config = dict(
    n_layer=9,
    d_expert=96,
    routed_scale=2.5,
    router_cosine_scale=10.0,
    lr_router=0.00122,
    n_kv_head=4,
    qk_norm=False,
    tie_embeddings=False,
    init_std_qkv=0.0347,
    init_std_up=0.0347,
    train_tokens=1439000000,
    dataset='wikipedia_en',
)
Below are experts of layer 3 (counted from 0) of a mixture-of-experts language model. Rows are named router (the router's row for the expert), up (a neuron's input weights, with its number) and show model dimensions 256-383. Each number is 500 + 40 x the weight over its row's rms, rounded and kept within 0 to 999. Numbers have three digits each.
Before each expert's rows: a language model's description of what the expert responds to. This comes from a sample of Wikipedia text that the model never trained on.

# expert 5
Closing punctuation marks
router:490572478491453465419506555434448492549473495413464444550503606556484464455537521508567448549524519468500495547500463603457530466509467483492539528476477504519543511508477467562516409452489448501500525548484483561535558531511590473529502545535519451438496560404483470537528519511532532514446465503537421475464445512500522530432454493495508493491490535433529512542482555449490590551531
up0:424509476495538560496519532492459516462524514497541468566462536505457497553522449466455554574544490499480459533492526500428506475532466470521470526490500514477529428528505518625471500539503521519492567531476520546477536519473501492521498482522515532521561539490485493459441495481502450487522489584469448520389472512543485547468482555441477500467440528511444530487527522522483491517469
up1:487526549491503537465422479492448500440532479457512483577496480543536554574520455554600473505529476479511503526473450465595486526469491546522645466485498526477435491452522466463528514536489504540528463471552473459497521417499485423476485551554516492511454457457500490525517513531526460538552450492504484498575519458503490481480517478584530447543491459551434501461562521462464479479483
up2:495518422511509515540405435533560508474554441528484521502447500472516453433483484516522508457523496520462505499506518483467508471549491468486568545529563526525408504493531472461531548538577542500586513469472535547479453456511517448457504537523481484500487540461551525457490542487505497514538576532495548509484499510470455549465498479488565531396497542491485579455485545544497505450531
up3:534461500512536470470465466521536422439534502532455566463515499455551436502504495513472493425434486455435565448496516491454454473569463488517524556500488561437486533529475485430492547487517537464534433473520438443518524498522545467455538440463496441511506474466544480487559471501507488493499504595513562484539532527510460435519491434579441483505517496482554503526538587491485543472483
up4:496545489494480440517430466518474590508522489513498615468510559488504502529457478510476493479520538555481496536471483473534498516483447545524480524502503497527538491475544470470572481468505498489443502521580531547504546579499519508558447507497576512591446523500446535596545475511402490460482520538454522466439481433469493509520552446459468493530452484566476473472442471480523562538502
up5:515476403431474449563482472484496471502543472512518535427479512519497525480462497472483484508455482458506526488469445548451521533514451431533467514460496576463541520531533517471473470523530462423506469535431481501531504471482498501473494499544526580522491469556495497497475529516443442443571482616474466494544497557551494521442436551431532517512494457500500550497494394494502523537560
up6:492458517452518439507508479500536586471443515486475518559557539468493485505448509510491546594492473436495473455535484441470449487529531490489398507551497445450568484485491495564533525460499530563520505491462454480488565452511547484464409507475579489446448469502488487406531491535450444455452546497568434465523506540463479518579542521516575514515548498465416512465598547487492510487359
up7:551533519530466493457501544570463479537444499532494472477461456486501544601550520486458519474523535560513536523570475527493503480503570523569476529489534503483473434534516475560544469488508521457436461504529491546552512486529429524563540487496500499494571400468529481553518489469477494517501549491488451454515490439547521470502523494502530545442508464454478393507531476489514500561477
up8:534543445446492437548526571510519501474495483586567480555406442597498576551499600481511475443508441513566450490501444519516518591524432462450512480535480488475386493516519505465549505513476519497517498487527452529503497446552506508499471484510506511565486449483508466522477488533523578392464478499532528497502483464515423506557524469494505447506473501527512567505444511504516514537427
up9:602457446420494474565464470509486487506525466476527429498494532537593438425458500483512512493449512482474417467519506433411406506483530466524537463489492472553536494567472454546415475532497489567502514538450508515501451530540541494544494497539569535421436513526505525459497498612492493498496573566494506510485502472478433484515498486567520535425528486568477536489532465451554438439545
up10:525441486531458460547491482518492559502513494480570504509593549465517547536525504455449511565476580526518402453464510495500445549518556490512456495479481427437538503503601503470517479439504530569578515471503425475487472544497489497450512503516510430509538479527569490484492503493515532539498552551447389474544533505446483534449549551545504455555446523520483496611536480487581502501438
up11:482526455541537494566545457490558465524512546512492511417484535467489434555529502492456428512549546488509541541489442535503466497466553501417483518517473508555499496476532488439459498512479554585522505493518472573521491475493546522489440567511481485500484463477556463509458507537455518560506456580448527481555574489488449537480540511467533464480503588494500521527451497527535593498529
up12:482507540396549519503509441498479517528479565479590507544507502502433513466536466539432430550535533483510485496461476491582574553604509554476507520571455548492521559575490492567460467412499509535561430534482467524451552534517499539481524471443539533501514523534488509457444528523505446511543465514448496491383476457450517517489541536466517524466460407536503539449494492499434546481508
up13:519526489490515506505461523557456475538441517456508503449410528524507526525475490463453517475521542466560514548484496423533504458465487470512520426459399476569539575468617522498520514533435525511520496464489462509509467508505523474470479542506529521483501448516472499541440542524473545494546510494405448417480520491513433539450517559449516553507515471428486492517492513518529518470484
up14:535468520495447485457401549449428499498486471517603535478497482582536512537546543495466508490495454435498511494514501491555503480484523455511506475509390588463521504543507446445495444482506550470552499495502415423566441439547500492448501519475494454545502534402537495516449499443488474498482528583554470475532582504578489499458534540533576532558458545506509505538515474502523455492552
up15:520508474480506539468491522504471529490468555484612479510570487491486471527558537479505547532491477541503565531553556478477565511560474553477587416497501482561477444484525507516477490485514501459500500525510489558541532540486508507555482464538394502500488563541376563454418456501478507468523531461475563559529500501449510496514557448500462533505487505475435540502498517496476494481477
up16:513485472532535509507500559468542520560528527490551521537433470501529511508533476477505489500520494451414554518459482534499436567524507469573497570468517490556508483496565497482512415477524472482586471463498493548519543494532494480498570499451425556535620506493454513539553357541494443541552489503469558450455475445535430528502530483480486485522510524521505441541558539540526560458468
up17:469454442533493513550467438523448459504526525498461476531459572547511489518493471529475495538492515535533536464536546477450551520548497493468444536497506528558508507548560525527532468475499541513525428489425428435474444535605532477527596488539507424525505479434508534492470570558386448473547516491444486573506533589444477471529470482456578526467487529510511568461468502591524516509517
up18:479483496454524518480503480483448484474528477549460559497459485520441491507518488517468506466473446498467496508396450485527507511529476517514510436475511577500529496514504504569505587457415525477500507497452476547492494496510522467509454490521466493469504524561503478525480518546508488511530575511480509508497534449516504471527577595529459569487500487502490498486404536521540471542424
up19:531545502502449448507492496548568461506509513559492556500489525541513527517518480444496576500488534438498472498492520487509523543554552537458449457484543486510526493533480478490566536474575518558519500537510458461442479533474530510373518469464480482497496422465569533477494407569431501457485559487529506497517476531494538500540558492521497511534510463421542506556471533464501532518472
up20:512441461491505539487547460481498436502519523499485512450507524537485531554535493497500467439492518522529536455464478502504479581535511517510536495522470591579493489532483560568476524536395463497573408503461530524574545508472585543451464510569463550495528483527461498485456489514460422518543467585530505579468537495428495484473540465469534511505538500547502541524557496488493533478529
up21:489499520454493499445351458482499490510523546558498538465526508499540553540514454500537508462438583487489436513527488517521488485470517486488450514529463536459498539486510490538449511489427479523431545507465506454463394516466546486543439517484518497533484467485451511509485505511482469496503455528476501460458564507533534519517504523483501499474531443440510542469532471496567398537490
up22:587482478495479531434471498495547491469543477497527585441490505450528492505458490462473486506471460513548515532565503501530474560487450496510442476498482500434519453463509501562502525531505472479512508499450479494498543545481480507498495419547502543561564483524536467529478512462534519416496474525484512477514442491531456461568487576430509524568500528469427474533500460504597488442469
up23:441480507494466479557424482473519404525488469465559471583469507571582580530542491484525540499516506552455509489539413492497476457505432484579522526517542482536537546507573544542501502415395526513513507496505511531482495462445521500549427438528493493547515506479454491504516440436482492533451422546504513509561491487550494441512518494520489498544510518498544514476522476522512474497488
up24:557598478536444504483499541531581502483481423555570515494516500482513456566548487517508518472530524487531585442473527492486483466462515561473508487490527498580492471452494496488461501558467540494464494527491465494486475479504565552482407522536460528493447633563490563499509459529495410501472568466476483492502524486523509497482527488541491442517516527528465478506531492500447459483502
up25:525512485559518590461423534531497511497482520543530541488468533491524496547517510439526530455520423485387483452515509494514462543590445543492460544454493499556463473541511485545473439458459469512464437516525511475481454489409489489418506488502508499505537478526520536462468493561534380441497551557478460494476481486465508490464497601427519506535528509487436511502473587430519558483466
up26:503507507539487430534467452529472574489551416469497517479501439532463505488521470569518569453438491519473496498526378536483519512511435432513447490502470494456518483500493531553510522541456481472468477554515503485462510598484537510479503524540443496509505535469452489466519391499487458459541445479569464487406512475534472474529541505520474477478500401483548503559458501478567498550538
up27:510419439523447472519488511510489464583505552454517549434521541516499520457482447487518455488540479458505551523468431556493422567494543462500511626553410503508499496520542497541437553549456529563506540474488507448554457522483424528471470533520516504526484454404550479540569498513492400391543537527473536481492437504532490503495526492492538500463473553481498494430530561519472472481529
up28:442430528506487509456492429564517443519530525502437450456508516454567479509531525485483537557515491486542494525521528515550461461536399472574513435500520458489556517507587520506443522451455496513460528473538515531537467505552498445506465536398522458481513481443474462532563498403521472405592477531500474466559462448596537483530524493591500483511530427463449504479464484485515498480498
up29:488555505484438476505441490479529452514565496470484556484509547540476486496505465468479523520504471540509478454508443518527412483491451508533454548505582495488506448510485500517470545412503430519498480544547503468519505573545512593516450498536519439539514549525550568531562470539506420510552495475508486534470532488522511507560477559500512469481493564573483456423591491497492467499516
up30:467431495472503525532468451502492553429486517523507501465507490512495488628515524512542425541469541513476546523487525540447434493494491518466470458581433512560530443531549544537519490583479445497447538503471505470521499500573557502499468543502463499514495551533482474528504579523441402551536483558471456528547486515461514503496435460569489516501471518473482425451510546518538515521510
up31:533526483535499478515514510498565481518584416493532497558525478495552408500518502534456535513482527443471507486557480516528506425488517505460531585507517502497474486493572446465479530520482491564496519504529404504514457562435541517516502549442555524501524579461473520460516463557433518518476576513522489483496501550436428538455487502564479494570544563477416528496544518569501523489550
up32:475513521542484474489473474508517524473491516487546530476477522446510442476505459514450516436478461502489559457538455493476569480510513505476463475592466491433436527524537612529512444509499534447549500489498479515469569429535446442467537445519449503483498448482519537510457481486477448494548476491511433472459550487449519497485519444484490474508462482500512532475464504497526530519483
up33:485525464459543416549561405472519543512452430471486503491507503508500462531556461523432499534498473488520533494493454540499552491540513513559532507552529485542581520485571477535451467472490442450536565518461534505449493501484451427542495567560463500466506454443538495485481468532434446509494457508512566552507513513486523438485530498536532521495504462469529529503481540541497528522579
up34:584486438501481439526528521486488522538568504460483525517550506440489504504525442524510557556561422549570475484481565478569497474533578445520475525488533532514573445486516526503579505575461497547541459544501506570513452509420498484427461468477517493481488492523553440517502487507517454483470513504547458464576490500542507487496527435441529546544502563490455503460487469408490482582478
up35:597527487554550499523530533536527408478517459507530505564468520482530525545500480532471521545499513523486519478489524489537447455479446461470493463454449584486491464606527544446501479538511466502537397480558569547571499474459519493440418479508499620517538540585554499539527413515453526495533525529471498516517496451610492493455566531443457472478429467503456543499527517479503465489531
up36:499494509508454489516453555544503475524494516487538508463437459500442531493423486521498489496478584474480456503546467478524533478499471454465533543552513471480546483521449458544510470487523579402520457495475532551458532482494495503499485523504506485551456481478470469521538468495558452492525488471469510462508512464477454526569545506491517549500528459504529448502466500474572436537494
up37:453542504453513489556460502522485551489483512543512542579439516505453420477499480478528517453521508497435459529483453494528512540487484499510518566467488490454414492520523440431506477473517532437475496443495473485466493502533559472460526524512455505540440571420469541509494465546553416471443476595441451483508515546503556536515572536480518473576508538491522486506554538488452553538474
up38:484465411482548506495561548455592547493525428487513518423587551536433506428573450577465566557547460502542511489433485454598561527469510488504507471483521509452502510438570467439516522535445510487480552525510449553490564583479481492465487520484557535505458511488495459503485474533484546553503519522406478484476531518466491514434536402458468508500477499436472551427578510461420498466465
up39:506444517455464465474466524526522446482523511519411465491458486523524460543481567542468483502485540501530457480455504532434545507473473484436462480543528520492490548490530584510501497434573612528550510565479442461576520436501488617462533458461515450533488547482546490514442492474416446467460578537510479584575539554494457517481526431461484533495535511566517503579572508587492508466507
up40:498491590463467394518495544539426501502529483470488468606452483590556450517581387499464568518518528456481502498529503440497444486424486428564479516470486506492530544449470491453461558503483517512426527429540496489524403493541563463396439522478482476491459504480459430447458538517529486472470570448526460541523552499496573422553517546512541515475509528516512494463466542486513491494503
up41:517462519513510464455526540474492435529508541484543478465444480467544477527459473543566487466484498486484466431488489543460486524489440516519517513478526427427524543533543559596457515506489522431559447580537568448556404476433448518526500503537469532520547463514468586494489480495536473509484520576596462503436588545548472444503522478470410488586484493568507513490549522521521478517525
up42:578473528556550476502464547512526535454509529540524470494478519452495482551487519405472450486462497484555471531555451480477502515437516506459484433470474481484419501438477545567440556519400429434455493434510565513513532513511569542499442500489494550539492488474569487551543610434552489515438468456474508523513538447481497529488416541523476561484508555469477534482480476509535566551496
up43:403493515486515568484459512470475486475550487530423543500572459536544498488526473421578476512503497441570484569465584481493511476536497493497498524555498518562514494510521545555475553489561461499558501518520537527506482470423498493523495501548623463497464432501451513500593432473443502433543528467501515468506498496487471472470399522508517457557484474563439515434504522485544492476494
up44:442510449457454550562578495468477436491455547501502477470397515459498476560492519560439453469496543539480550458538445474496535567498498499518465567576507529473534459575521537457444500449485476486464492525359508529552552512588489534520472526562497528509560518492542506466493517551421485527518501478482467554464520550534503481457552474468541455514438581464494475491514558544506532501472
up45:529543479593538493536445541486474547420509487506480533489460516486509449480484486501524538574465477532499508518497519541531491504523488492511492527441539499474533491493440536523489551507538529463504532426514450507551524600480552462398486437449472498437534545497512510465429516503498458505507463606463474510599494553492492534502453562523552466542435516482511532504428532506590581543559
up46:587499424553496495506524518559546478468572519555492552520478542526529569536489479572463598486510469507515504443415496477492501564474478472530478468524405534470433496502499532477491515471419556478492527516555472455519484547442499491467451531561486549536417525525541498485492479527503496454510497510434453544622492495575504546457520463484516531520525531480411523471467431480568490444498
up47:506428468442472476471436570504500543470536546486515516472495493456500526516479507458558477512517497452517550458506491504548507493493558536478511518534565493571556506533542519522435494540465485482538495434456533517487529416501458536522447536528484520509500511534502473546488593454522508504509514439471556475533577448534485556553536467524535495513503565562496509479535564488515502548474
up48:477521525558452428472520538515413488473472466458458517566505464558524447474518512537514534505481471489567469442498503527464561542459530415468506547499545467466529502451498513452545530546492537511521503469473520523475505467485458503507509518589503470523504456486392489487572397538509574525442547574499547503577511481602519505539517511512453494525497536484563509511476488481501504491484
up49:457460501461552502576537497486520489451515451523506480501477517505513458476520500507488470510485420547549516435473494480534530494502512552512454556427577510493460513523530511526483466531526491564451499462516545524463481494452503491511538477466491478504505567520509577473513529528497434535498502544491525561545534564551546543454493504454542514582534470541529490486476465487480522525583
up50:525509520533465460499484509485483510441498517521487544528413525536478543462546506538464540394541475501501518489491437521506558528572452518473494513543460518411551496490525528493498539491502508517568507427517507447444527492518498478474498515476484507492452527499582474457434480495496535591514471554508508500567531557492479475522449536571456485500476462527507467454456512465492551448479
up51:493466463513548442516527550473499460464482489446521514524480443494464592545468517546491521538463474500486452496475528538611498574469462493503453476477525508512524497478571591545459540451417516501501483546451488456499547476431505507498532485471435540478527455549488485507505512535444443548524510607448467521488456480561409537457478519447548560510461533446467561495472533434485534502552
up52:527450463492480597482501521544458530510459506623487558475578493485472574535434483567480495424438448573485479583498598468478435544486455446572509509526449520498447515458533480490446499550428586556463577494534505531487545487503467522550482482520495560438503472520523494524464509489498470521480497519502479495500565453504473472489491496424547522482592467445511473557545462451555453448490
up53:474524440495493515553474487539496495480508490484579534521531471483566640573491500595498490434529489518481493561519355481409494458501507471573469458500487524481470543456493574537453503462457536451473463446548522545464540518471567509491483490479460550463490496552406419508518503455536546473542501499493507499525486482507498489540526465515465514434462497506514526474504475480536521467489
up54:462447483552516479500486485484487502565511563467565527580382481461523473572540529546539537516470515556499567481510518498525507541468427451488428412529531448502547447520522504426539491466543551481549510518498571491520497448518503539531554477530483469487521482587466516482478475515480474487449468516453533541548496543508393461487559529455520446535448514505520467508453489519553548498573
up55:450552506517517463496488525470489526483441507505559476434377506471430502503515484541567448393423574494489546440528473450511500511547450471535488483599487544553532464427532509504469452558551486506545456512455536479454483469472491482452507480429460491529505510474504494520424506503466490495482443527507473506449556475491463448489543534464509490525478481487485544493458593470466568531501
up56:537534478590465443496491591555512507441484508457543545463410444408503471543529521547456511473485508490498537483482423498574505468468458516423499454524513502496438487478553427487539521573502510500460488509483499446477484486474453449431505529419481489518446457505520569512505473508497472445469536535520484465562565477492513495465554495448513462532524504516457464412511538552492507465531
up57:492480547508523516474457505547541524435480488489461545512480479523527499475539478534491573476481510526513533544514511528577594531513423418518453457558519446498544531447522477549490486456483480514535525524462516521459398512482502474527482466533509479488572491473506467469547457479552492434469443417463519519476476519468482532568495495445494482548494438490562495491494499578479438503466
up58:524470467551452529482489495506471495445518487512591459556530528532551516497528505451460502513503503461563519519517506570554467546491476517425558466486514513511496478576554541510438498468551520436503539548573425511441523560502505476544501495481522525542504592478460496450546507562506504564459482522479485524491469476494441520454552450544462532443464544482453569468559442479465486453523
up59:527477481538472516482556473522490496507544476497435496515637457489455559509477449535475463519524532496532542535469544466493535486511473568450454463539475517527568597489539501508444505546449485574489501466420542499574534522539548539554457527475512465497418460557472515506554490487505478469487499460490523459525484515527512504479539484467480589502536490516483556508496438511460499498505
up60:500429483452533468465517444469538454469528446516571459452407459483404464453483509512469443499488482628459543428501546455569536471537531466408554490495549555496500540513518507450497546435526475448477437506517496596569511512526444536479532518514505499544437474518556570584500523469484518568459473479450491532573535539506534467478518524514498518528486475457506463469459476518530464531501
up61:467468465493506473500434459499517507486508474550480566583471517540495541504566452517476551438469457493497606505492486535546563482587451458460501517505516516431491482517494471500475512412488506437511516510588480501486540513473466492482591453513484469524447488477564525516514492500472608483472518609560540491541456517507513442551457457459521514496482513535518495476485512493495578456504
up62:536507495504520476539408533454486541542562495460607507546452478460538457511436492534485524420590517502496493465464453515509544592513542459553472461520468479514558471498531494488509442551506536518524481474543449584479469509519481478515528552514441499451528488479493549501541380480560436540543497565464441453522495550459532488574511498528485448531508516488486382461585485532451540524535
up63:419463552427495481539506495480487542508525492470507460445543453545564549525512482481544446488539451459490532435517487441578566573473489454470506483502481498513427499476476443563518505488416469494521579500488630495507495535526533468453431523494503468460405589512498500523524500508541487485482492508419511523461539505483480524508495485476522493433512526572486551396529544533520428480543
up64:447465446421453512530525511530502485539533547502532515467496500553478509518586514512475459427564490484567541521408452569457547452549498510493483466502432464418496557532531515508456540493483538524502515571491454520483508491484471513589422506508500481581461423501544510547492375444534454516521439512475503540497525503467468526467542516524478511441488532477477548487529429483560541513495
up65:511437473508554442522487531505467438504411527497519444529449531536503492499514509530518517524508564491583541498531451538499552532489484484489497506546495616535570452524469525527500451476562585491561470493433455494452486492497496567557512502516524500464463456451456551446502458480466479546501487528476534519413527491465436474512520470492479504443437516473493424481441500456421495535477
up66:491488430499526450462447573471464515442482506568603510391388497432538495498507465534544510516451448516470519490565498514555462523510454444478463515455479517487567488472546578496480506501507534502509457476455501488534545501454530529421471471525445553492466503446506524519527500538494473525548519546511467554538549466449499581499431506495516489583470504500510506448525493419490499532513
up67:455471576526521534492526552506529488498536482498540531565589501537514562480471455493543484561527496459507516485485486537504471493502490447448438508533525477511522518502485448526580501516464523441439509486467556572489500529519421493477494495491471483572523426533433523455551442526478504512385513501483521441544424415517512489494518465487484518485544438460532545478548528482591496482508
up68:469529469510416554518449543539487473518523451474566506519498513491433534473489439462508509518477520470446506453528475510455489562515449382528467545500510480438511520510544518470489529416492499574501502492559480561494510496469479439501434524496506480514502470439474557534569434540568436499500590590557456496478478599497464538460512597494481420500487523500485488500518541446557489518479
up69:486559554526474505507502491543478429519494517499477539485441490474521510525478461519521512449490550556476493424513487512541421530568434518546486496416548472482510473487559515480423518501499515533413468470513525492528540511514502529465481469614454493496513455546459459481476438500584473538552504495584456524440482569598450570489500473512439476526445505511529491467483495497533479549498
up70:509471502553517448538548509496502456470486561483513454534486490508568548534540419467450478505436533484509493533502451539483508492474497480525505497558497478470590462476486531539484483418435499545515498502481509472607507546551412580540550492521490560494496458517559411552517454533545519565518482479548465570487453514530416541515471493514484513553428417498470482526539576523394536488516
up71:519450487498492472482518519485445485469517500468523429460514474489490522455484472480547539526465476491525483501498600493492505463455505465503558438539412487504533482475503529507477514529515521518542496481493534492545539537478479550529461543512447474419504564502515489470443520482500560569511582500443538512567526468451524476461425428535476577544436485520489462512500517453512458498512
up72:479469487553536512506511488505480478477535483517502510444520481468478449485492454501510483389496511453559457478475445474565483519455477460526471492472597499468508567470491524502496514469499439433491491476466516564475557473497503543379523512503543505584496562466519490538482524483532482493487452546496508536474521481513536506444456503544638586512528532527490433511457504561480539511520
up73:556487471432539538517523403464499524548570503508461522458505521500580519438490505529515479431566506500489475592470494443441486537528553480517528592445457557544568499513479456430467539572400558547512526480573533563533459407543544526534470518496511512483462499482529471553508551461431419514486473523539565486499445484574475521497579421469454466414501420471551496580524572468495480517469
up74:462496502437496542547538604461502459506495470527595481516498466479470510505475502549539532477497523504529585474574448576584591577531378422468509522534459482570590515536507531462478517533525464544497496532500506541421479497490480505533489447533442551490465576468385489474481433485499458495500516530443466534495492468437506489523489493532524502567407459527477501490476534553528500506510
up75:441513526464495500510493499432483539449503506499544524506474446425557450506535514467470486481559538550489454492448548451572559482485481545500521443518570450459531473480503573445476492445519509517510451444492580461546485632556490543551467474432496395567518499525566448495555516498516520524540496501478487437509567493488478539495568523533574472577511439584487496451512459468501447536527
up76:568486472515532457497492568490492498488550488510507489464490452429511457533499499484428580459461480478551553475552467478566457510515508496502515506526524521473509449529565554502379496505515523510551568536457491462529536529500541448419565518448464525555474457514562491539460485545467489496557435549500503515513643484446420549472465547505511573495527469558530513504435432491544470490462
up77:543469486507565514428499540487508509513456497517503549490533524572540528475535464467568476549560422522533584501438523518510547501520469491556537497461549579511464504507494497515488486573426547454456479576515468507530447451495513523472463458465500486472483578516528540584499508489461494536458485491523569523510589579487521501512542491475517577508518531474468539446463466466408514383500
up78:617445479513498431519492400508546498434496464477530504448451551480457530507480457550473450485390555492523496528512482393488459560447482498539525522503434448434537498510503523522514492431442513449578498446544455457477465523466436520549469466488439489492563439395567449531525485494460540588518520510479511593514459467454495489486521515574513539560509410470503528533489445443576442432534
up79:434504464530555536541483460471507488482467503528523426479479457549543532459567493480486522458507516435483475546469499553536609526511467527513474443531484530528537540544476541463496488536471568446529481502547484571549465589494406566502501506503469507443493562548506547494443543455556534517459478499514490491502498517441486425471500509590513506574447405488487464540498436524513515494502
up80:520462516524497465548506528511560459481458543478471471427445505472496475481547509510520514554524479472538415465584512503439432538523543552547466459482497521458479430605513540538337498495408475534582462523576525457496513542515444474509476544451430478509576442504488479493499482535536493477497491537544487561495556472525526501515546507503500510482440510544467500502529547468588464487467
up81:410510598462461484532451457497538500520472463485487565594501492492568469447533404447541469464538499473479533527470444525503523500544470471512473419490512502494568484466464546499456513484499482556478515532427506534502559577548546482520482549523521492529520509404534544532567475481482571461502529553533492504440425495463452516480547485475495489498499449558538503509503543507465496502484
up82:435529507474508536520493510480498457510468542464631499558454522472508488427507416571559521472533464534581581557538512542518520493421458499462507525472396434590504455536534479539420507485488465530507478505445488521488467443519518545493503519434480480474533509430568573513516448479480482544504555482515513529416540514481367497535455480500477497556458497512548445463545534472456510541451
up83:521462434469460443572493493492510515487548458530485543456527541536548504533513491552526527470467449452598539471530450542581460555450512477477482493520498544414545510499572488494528533413541552403501508456537423499545493542441517498479493515552449501490473532479451497501469557583540526549585483609461502522603578435490471606491531511515520525491444566440501522457483584494452532492550
up84:467489456496536447549521555500525482519491469529515526581418498494537546504489470474527562444540489508530542552508445454506576475507491531540501481618527488475541526476481451472467468542554604498564472444441501520523464434536554516494537484495438445457482461498581490486513517501553515476539524444508516523475548527444515510518525527528523481524512493515514469582452520548425471546549
up85:552487444506499483448531445455525463528573517533542472544473558556449444533500545570511521494472489553445484462450522437464509547481527542497496543455544512511491401554517566520520488547485469444552470505501536528495605506557510563567517497516530510512459456476511583553480488462448549558438550485559484490474605508482502513507498493468491481532466570460560506514611541509512595485541
up86:553438441514481518468509397538478516525487520457507452411486458477500534577514465477472486443474492403501494464549558530449516544503535428509545479453512526441514483433527490528497534421470525403491495518541497500536479458556459539485515533505523442476479520496494462508510480516470543480512611539491525498499585475553507438496532504440477631549443477498526495507536503489501468433524
up87:475472555527509502469479448541533478480526484513528535595518503519541535451479444532503500558499539564493597429431464507485493516539460522475494465475537501483546493560476472490608457506539461418482499428465573520562557477494471566458437501532435475471510490501481527555524488537492482561558508531504458522504455501451568510512499537471495528513535422456533457514549512456539521524559
up88:497493476473570555544516549466424473546484509502479468568428565555496463469479519500538490492557541532545464528534386485457505596474483474501517505511512546467495451552500567514541472468485492551445534493491541477497530455471431521465512497415479502527601404406476518502550475524462540456468444502491533554469536563460538493510510535479497466550430525487497442543532518523494520529506
up89:542495535502498459458503422477530493489503533539485450537483531544496549409478472479474534407455483561510515489456503500499523504524491509497472532468496513321477617473518509509524493486552529500522598508452488505583476468559514467487413455493511459450499531528569469483473533596535524496455503523541449585502451546508508469449553518461478501552480481470510585530576550496555502475512
up90:533464447516528461536500437551553429486480464438558455491380451495504538510491519432516546474568472511598496456499524406525404489492522485549575464469462522571435476549599542494450517508526508457515500526556470507473458552541418526524470487464483559542551541586485526509467477584461532494487564514570488548479500532522439494498523511533551504532505504586459488539488497449527478498463
up91:583461419496498535504500510520446449458509478546514527459484554436509468580466560586475482455511473471445461567526497455507432571468502429549415494482602517501495484590474587505465510508562503494527456490566490453490530517442484460487501520478509492525521486496490586512474519551526496447517442510480435488471532467499494436445487493479515502451518500466531524518512470476576540471517
up92:437457479460454565482355489500465532486523466509501513473504472508469517455496550488489526526532468441487424486518512464463562507515495413475464487532455542521577428455457468517526502488531506538528512490482517496448492519546535467490442437518516486472450463423547547533484469491434476477462511452436561499447443486513448505514522532558467542509511489509513502451424487458499502488485
up93:553439545516509425457412530481507531551540479463523524474495505496554486534444480452457477473510512523552517476512404589539437473455513503517542490450517495504454475466452473523454545478469465540442484550488431568554488492405473512545569468474568501479557549437452419498537560529459471514509539566536543559471451442517496536532456486468537537453513440544499473530562528491470501515502
up94:507554459547527469517548477528488530481510518514511490445533502472519508551438535473434532463479546493562477506494495481451343567532482460511534560466435479491461468525553530446460526521467552546573443468544502558513488498459495554504473517481524509533520531452562498501490422538526509483458490621540475516449546523507510512485474520527521429512540528568476475444532448452514407393505
up95:517485499504481544514548536501497476508443512495535516476412458537519482471557462492478487493486489501458502481454533444505478456477499549459556512483497493544521502489558488543414481435497515515479486472451485536475467457464524536496471476455511565515500463508543568471473404526381469517554488550470499499392511481420418465480525521455503531551455551523459519517516486513462442524494